config.yaml
normalize_top_k: false
balance_loss: 0.0177
norm: "rmsnorm"
init: "uniform"
beta2: 0.99
weight_decay: 0.026
max_grad_norm: 1.0
batch_tokens: 131072
Below are experts of layer 5 (counted from 0) of a mixture-of-experts language model. Rows are named gate (a neuron's input weights, with its number), up (a neuron's input weights, with its number), down (a neuron's output weights, with its number) and show model dimensions 0-63. Each number is 128 + 24 x the weight over its row's rms, rounded and kept within 0 to 255. Numbers have three digits each.
Before each expert's rows: a language model's description of what the expert responds to. This comes from a sample of Wikipedia text that the model never trained on.

# expert 42
It responds to: Opening punctuation separators. Opening parentheses, colons after infobox field names, semicolons, slashes and pipes that introduce values, e.g. Website:, (born 1978), Apps /.
gate6:060098155164120077167144142128120152140171169141105134125110120099166153125141145117146135159142114113132120142138139140155130144122110057128108127154094124128098125091128081123130147155135168
up6:076071151149143114139167123161119141125115159185121146076124135122147146119142151094113117134159109146123147129144121085161139133140098062113108136130131116116137106123150133148137129112137113
down6:135176103130119155126128112095153122137095141134107112134145109147079136168111113137136140122100128133079148094075131154105140147138113160125117129131160114157129124087132134152132145140161152
gate7:085123133123167129149165111151128110118115117117108181133113132143144120102145180137112128118097116118120108119139153137150173153118117124099120110130089098147073136125171170078076133111114141
up7:178134090155126137140068119164156102151127107115175140101167101140147141128113133115137146118076122119108159125119117140130153144129150172146137120142122139166143119129146164160121145151092120
down7:146081112117161135125150115115157085125132117173085114134142100121151132120120114106140143119143059122157134134091161182155136122139109148116088124134149106089132135179089135095133141146153121
gate8:118136121130094143125149153191147109158141142120149135137165129142144115145116139114182125129104154138039145134152122175095136148104123133082129175106136145110112123150130160074116120109139105
up8:097113124115116139085126124115149134123141146108139160178174138157133126147129144133144134144119125163074178138156116175129133130098150147124121157146112133135094145153118157110123116105138140
down8:119158143099174131144120139085140126133162118125145094141135070116104145094101147162130145116133114138144140179099123123147108125119117131070139144153171126117112112114151124202154190141144083
gate9:105169128166117147115155140134120096149132095136159135122111089097155136129105155171131135135116140096110138147111090108150146150138107177127170104114116120116091106154152188140113147104100138
up9:145166140139094160117122149129137085130121102140170141136132091083135132198107147182130157123117129111100135115129136127164165161128089171130146101141115178133117129174110155143113123124114167
down9:129087149106135156162137172108100131123145137156124155152106173197166151112127176081150078125106146087123148136137131092120126101150153127134132123112102126120116124141099140114081129165120135
gate10:131118126152148093123141155159175122092091079116100082111089150124118115131158136099111110104145162142154149133169100103151169116112120102105142129120101112129114098145134124133129127119166143
up10:124106133131125101121145148149145094105080146154089072118116131151142126151143093144111103122147122156154114125138117105131160122139127123099142120115082085138106117161143131160095105113143129
down10:157100104138137133188150143132106167092103126132156099176124151142101154127164140075137141149157118131117156146143148148155120161113117121150115119097092155112106108119181161122169145121135135
gate11:176137165116108138139105135103156112125133087179148146092127117139099137130096122140150104177131170120133116092076144152125087133133134141104130101097072129163093184124142132120127134109118137
up11:150132176149112152088134106127112132114121175157096119143127118149118152094151096117114144125105125121138112125136120118106098112123146121070113102094092096103111133092095177133120070134127146
down11:118146109128175089098079124099160116157143155134131123119113078128119133111100120123107142117131128170139123157095115113159155111141114126144122132140158156085159099139132162127140131167120152
gate12:162112146157138130135128117123138081112116132098110147125134146117093134102121160132125079141123101129125158057118142139117078102141143134123134087105109161126160125121160131137113131128099076
up12:143145106136126123132153105135110120083116137155112121109137111117090151153107085142141083107142135122117170110113137131119125105113109151158166146119148169159134101123139167153148182163103159
down12:088154066149128161099132132133082105164122084162154104131140138123142150117111117122179122140112095099132125147172125128127111125183136119109127167134103107142156143127125107176128144119158111
gate13:107121142137141156132101144145132125104142098142115165160128139137122104151096113158124130139127163123106109154108117139182103168094114072124118106111084123120122142171090146105127129172139121
up13:107122163134113101126161126119113154087115109161124138104140126111166127152074086126121102152086178120105164132138121104161133151123132124137101128086079145139121119140083138058124119164142164
down13:121112159136151116144089150110081080157070188159136111104118154154130073109148136121150106153110094122124109119157126132100162119141171157168115147103130119160178138099118091121165132104102141
gate14:099110139114128140089115179122148116110121107103144101128160154123103125113143127156146129101130137102126154113093171151124124087084097115112141137088125127117138138128123103137147128135131142
up14:117102135099126128163143116146143149136109171124155097192101170088138155076136149128143105133127171117118101162106159118139130065108141134123128121130169128112096119139145129089144102140126149
down14:118136124129106136201123099123127138109131132139096167116160128100150124140116121157100127104132067085137124097181110155150136146142121137132138121094104129138078190135147108108144095166139135
gate15:077132149103128088132125130091081158150128134146153099130152137104134093135178115099131065140133117133137082127102146112116171125149105133116116148092113115126097145121141113118121120136175163
up15:114130139123184138114102135104156164111109113110062099117134086123125124113108140132151119071152081134115125121109107143107167140144144124096123136143120139102107104098139118123092107155161143
down15:144148068147129132109130118136098126114165137151150146132175142125149149108137151147129108156146169128112117144136151112127097118103124132126054136127149155160082124108115102142125076126116120

# expert 10
It responds to: Verb endings before complements. Past-participle and -ing endings and the infinitive to, where a verb takes its object or complement: regarded as, developed independently, reducing traffic, due to.
gate0:138115118075100117137155106161144152108128100131135131163168137099188098167147118135103144138158107093175141161095129087104139147114107129122118131177081119138104103082081152152145092109117119
up0:100136135108122120126136099154144173145175126145140132166106149117173113171109088125134154118158146095122150160125114139112111128115154146151137114169114142120105118116144135101163125157131138
down0:146139126157069135154134110124095123168113124143134127109132135134179134126125095181118066122075140105127121168124123095113165106116125115120107153138066131144147109095144140170125160132086121
gate1:119124160097074140094128130140115179103088130117127132136146109129141112110146116130110081143123111137079082133102166103095124127139147119134100154104126122125129116101119128144157137108150108
up1:161139147143114107108146162137128128134139141185102160136142119103136152119150131128151109121145136154089147182140132114090143119155100129120116165148106162095120074111136132132142150123152124
down1:138171146144156145118136139119124101121089135073166117137089133114138126170087163140138159180147089121113097160138128157109093136131143147060163089121101126121124148129091134133166136124119124
gate2:124082133102132161132121109152146176120168153113121134134124124129120132160157175121110160165101145121124134118080122181139137150138103125159112123077105149150158098135145187113144153136107124
up2:164161140132159155178164143168075149156119097124125148116137134119163132105073101121120125112156113112111126134159188089089147136074124107118142104144135151084140159098102115143121131106097103
down2:118125059132164100152076109104140133128092112061159109123118124107110118148171126160089114133155161148128127120101151136135159148098103135154096144137137120146152157115130157108144103106160121
gate3:122155144114140127117122129119113122112112140137121113113125118123127118134149143137106125089117142150159144218143124160078137142139191144122160112121153102155136094104144092157156092143136156
up3:116106121137112108115128120138130147105151150132116113104129131107113109132139070170108099140124104128148128147120114111127091079129123111160150153127117127132141137123128172130155089151147082
down3:122154124088135147100129148124129133156141155113124136120085140153122118116151170090141135122111111180109121135073110109100103138170119117084137091161100141141174163139126122098118117091096151
gate4:123101144131131167116130139123095132145100115147169166152118109148147106134151138166101145131131094137100080141132148105109117118135181130123120118159135101127107139139107130170112110060124146
up4:111123134130127167106115145142078091145109087137164143151065135167140132101137143155090166122146108128124086110147135106135103113140165139161130146167147150101100095138120138184128101079127126
down4:147110128138108139153135134163137109108153170115143131099100130118185140127126078128152112109148166079127115088072126100142102117093156101133082140093094112187138087140135112140100123165174138
gate5:087133093108119087125110171106112130122159140085116144081158070097159135123134136113174162110155169141118097064128126122139147109108171134088150150140121107098149125106123148111165119127135098
up5:132160084094120135143111164095139150133139152107113147092151067119164133099119118104145118143144132155155143086130142139141161162081147134073102158119149117117191114150123135157138120110135137
down5:135132134139109130133136104131125079119116115149158114130117101129123152132134121160099163115119124113178117146092133184175120103147121132137137113125103201158141129165110121140128165125158136
gate6:142138086145114101150112163112124109152140115113163141139119127117136140140172136140156137111149159131116159116111175108185161157105125123131111111143132123110130111144128165144092104139062091
up6:126112107122108116150177127130095096153126134128136132100129123123166118139135109157148144167170131108128169096097146123154150181089127136151120118158119092118150133117093135164135116135105099
down6:144158118169113128095122103160150158104153140153174141066103155102113173109134101127146146114108118109130106135138148121119139120118166136159096147101157127168103159113136150124142193140158132
gate7:131114152099126156162101162123121150106134155123145107136129119120149176124112131086146150115137115095115137129111114141180149169150152127098130157129148122208100141151152134134149109094119158
up7:110112099147147128103179138165129122145080145110151144130087120077135134111141121136164090123145176146116171162115170115083140096128124108122101120103084132082153144166106151161129163123082113
down7:142127112117149153117078133148136155146133125132107112112119140134106161125146138146093124126143116160146105149119120165194104111135178143095158130108167132114117141130149177099136157128137137
gate8:123153106127163103102121142119152160133181161156160132121180150124148127130095107143106147143139110133118137156128119136134129149125119133142113132152128120134138163151111132187145133096106125
up8:142107076130104112137137130133116129110102131166142109131090113110169109115109149154104129131142137135131087110122141135139089151097122164146121122121106143137124114180113129125105138107126146
down8:113134160129125122129160095116118134073140113099144105130174130110080108106132126142158135095143102119136155072126137116108143143182141131139169171123153147131178167161120116111166144092135151
gate9:154125151114092108139156127110155191131155143130143146099098103147117120143147128109089134109122147145155115142144134093157169141157118105174137117138131173139152111102154171145121133085091148
up9:123099131148144128127096161120141113145155165156132116091137102152136157147125130160119117124114118117141156111120083170103158151146147128114140124098097169127157135105087137130149134136187101
down9:107100128109139159122132137118176151088155126101151135188105164109127141086144111126128085143123152138143106122136135105110127089103110115142102099135121064128116125124135142093117143155080171

# expert 49
It responds to: Colons and semicolons. Colons after infobox field labels and semicolons separating list items, e.g. Fuel: Natural uranium, Area: 0.13 ha, Songwriters: name; name.
gate6:140086134126151129132099163168141155183080111131099127149121110181119097147139112176117121143087135129138106120152108134113161148164142153113158111141118142134104134089177158143106181141140146
up6:121145132086126133113162110085111108154157158132149111107128166134144151130126141086135159142108150155095154115133120122130097174122092137164147153093112138122155097135111109149128112171090117
down6:136140129115099121090117111127129124126140164107129115150148144118090154091149132119152158135117130137144157111142122087164133135131102148087111146131107091114115136158071147134109070140113139
gate7:109082192124147160123138125135107155127112091142147102115110181119123159143122162139127143121092151139122102089105123103119126140105124166128138157142148080136110160072120081147135091148155163
up7:119152153180129147086131128101089125130148118176126136125128167167155121117153137148155085146176103117108144114152089117107114134125124112102108076102143114084113100149111119105140097135159158
down7:105129155160108109107101104116147089128133146115086122159120121139154111176142141149148124137152134131122132107131117141112165141070158110112161097134125090152144139149143096149178072128162132
gate8:145148103140143132132147171157147136153114142123103149121118125089130098157104163132143135147171108107124134126152145134108117088127123121142116192174144129131132158148119157099106119159159123
up8:173145127098063137128154134128168134124127086147126154148144124105122151144155135104175098156173158164121133150094129146103151164187111120110135143092077132101105114135140141113121133122134094
down8:132145092114154161118182139143120127112158090132110116135079106116117117118141140153115120148137139117196157076107095110120098158164130172150122114145124111164126151131156101128133124139117125
gate9:136115137142088147185127140146155123093115165088106102115103130092119165153144171122128125106129124096145147157126144109134079133099105082138125078109149170102154126134145157112114135120155105
up9:132132178141054152136144120120174133108099129102101120117127125107094146118160169115130127117129149141108146145155154140117134072156165116070137154110155128135107150126140149122095139168133082
down9:107128115116189134177143119168191141119098111104115129134158145144171146112133115164125157096136100091088142121125132150127121149141114125149138137147123140091134119151107150109155170087092161
gate10:125108123151154133095154086135104133113112150110175120151130112119115129134133152130096130091143122161132125135184172134130153077164109129067094101113178157124150114108128126112124145160101158
up10:131142157139099114149116114103113105125141142099111153137091112126121137121128084123147110159126123144119116132102099098128090124116129184153164120168101078124131166090132120145109147103126139
down10:102152086098102139145137144108101166148072109112124116157140126111143148150146137136098149132159122145096128146098120124150152088120174103141168115109120124088123083141147142124166150118101129
gate11:186142158135127111091120153094113144124109120127103102128119112110119149190138132122107113105106125100123106141129154109164114073111118110115122094104137111088124150144146117115111132093131172
up11:067132146095075099108152103167132095088123167110127143130117124104129115094111154135105142146138099156132145131159135073108145177134144152137117142155114119149129122150137143151155119170121111
down11:155144111122125139126144153129117172102129144136090096110195130084092097138110156134153139101156088133144119147131137150187136106107118121146104132105116140138117088101088143116083096124115093
gate12:140137100114102124174166134155123144144082141146112128140092095109136127124133109147132187117154169102170103105120130101140157109119148136114144148159153137130083167164151116106110129092102112
up12:122104156125188110131115131130119140155136102127161094107135164149108124118158127130161122107117128169127113119111126106097136119072109146136139116138088156135138110102089159146128140144207138
down12:122137089140106134118163111137108115148059146171114132174160104136187130142118135139101128091110099132130168107107134123148134112092109156131165137162131149124115149135130110086125102164071132
gate13:157171136141164143120140171096158162127092160146138122164121175132117102144107121148106146167133132091128171127141129097115130137111099140156149111088104101122141121177170143137112135133148145
up13:140139148119117122137166170107146122148097166151127132139081108184138121131124139098148108121135141114105063158178124149112126144096118126128136157133103107126128143151198142122108122143131191
down13:129136096104126133162119110122146156073132132078137090166120129132076150140178081098144123088156108135148128150113118160135131174136091166102117135155130127096133133138144147133159154109146081
gate14:099130167113117142149113157139117116130139111080128121169090137142137121143114170143132075106117129097072157156171141145147090123118121162126078172129148122099137144134173147143097116115133142
up14:130082123162142141119136155129091150128100166131154083086157150131125089082108101144135169140162113105176147108111116093136143140151113127122159117105127140126119099121101101126186094129138111
down14:144110159109089120176143115095132143128139093144143115104130110097129117158141144132121109101131106159124101104124147123160092102149136129182140131122136155162163110106096140120134138100126124
gate15:117154089149132104118137135097125112113124115150151106138154062098140093139073136098106131126115173121120136082164134159134122146106111115111136095117180102143137129083098145124134119147119093
up15:123107148110111142138134114139125147118131150107114137101090135134138201123144126140120137118127112133151140145105140093109159108123154148128131168122087167096106162167145126101141119132103146
down15:138153112109113144155159117110105104132110092098110180117133128100088133088097147135072130116118125146122124110123151199109145125119145116158130123104098100110142177122124131163137159125105133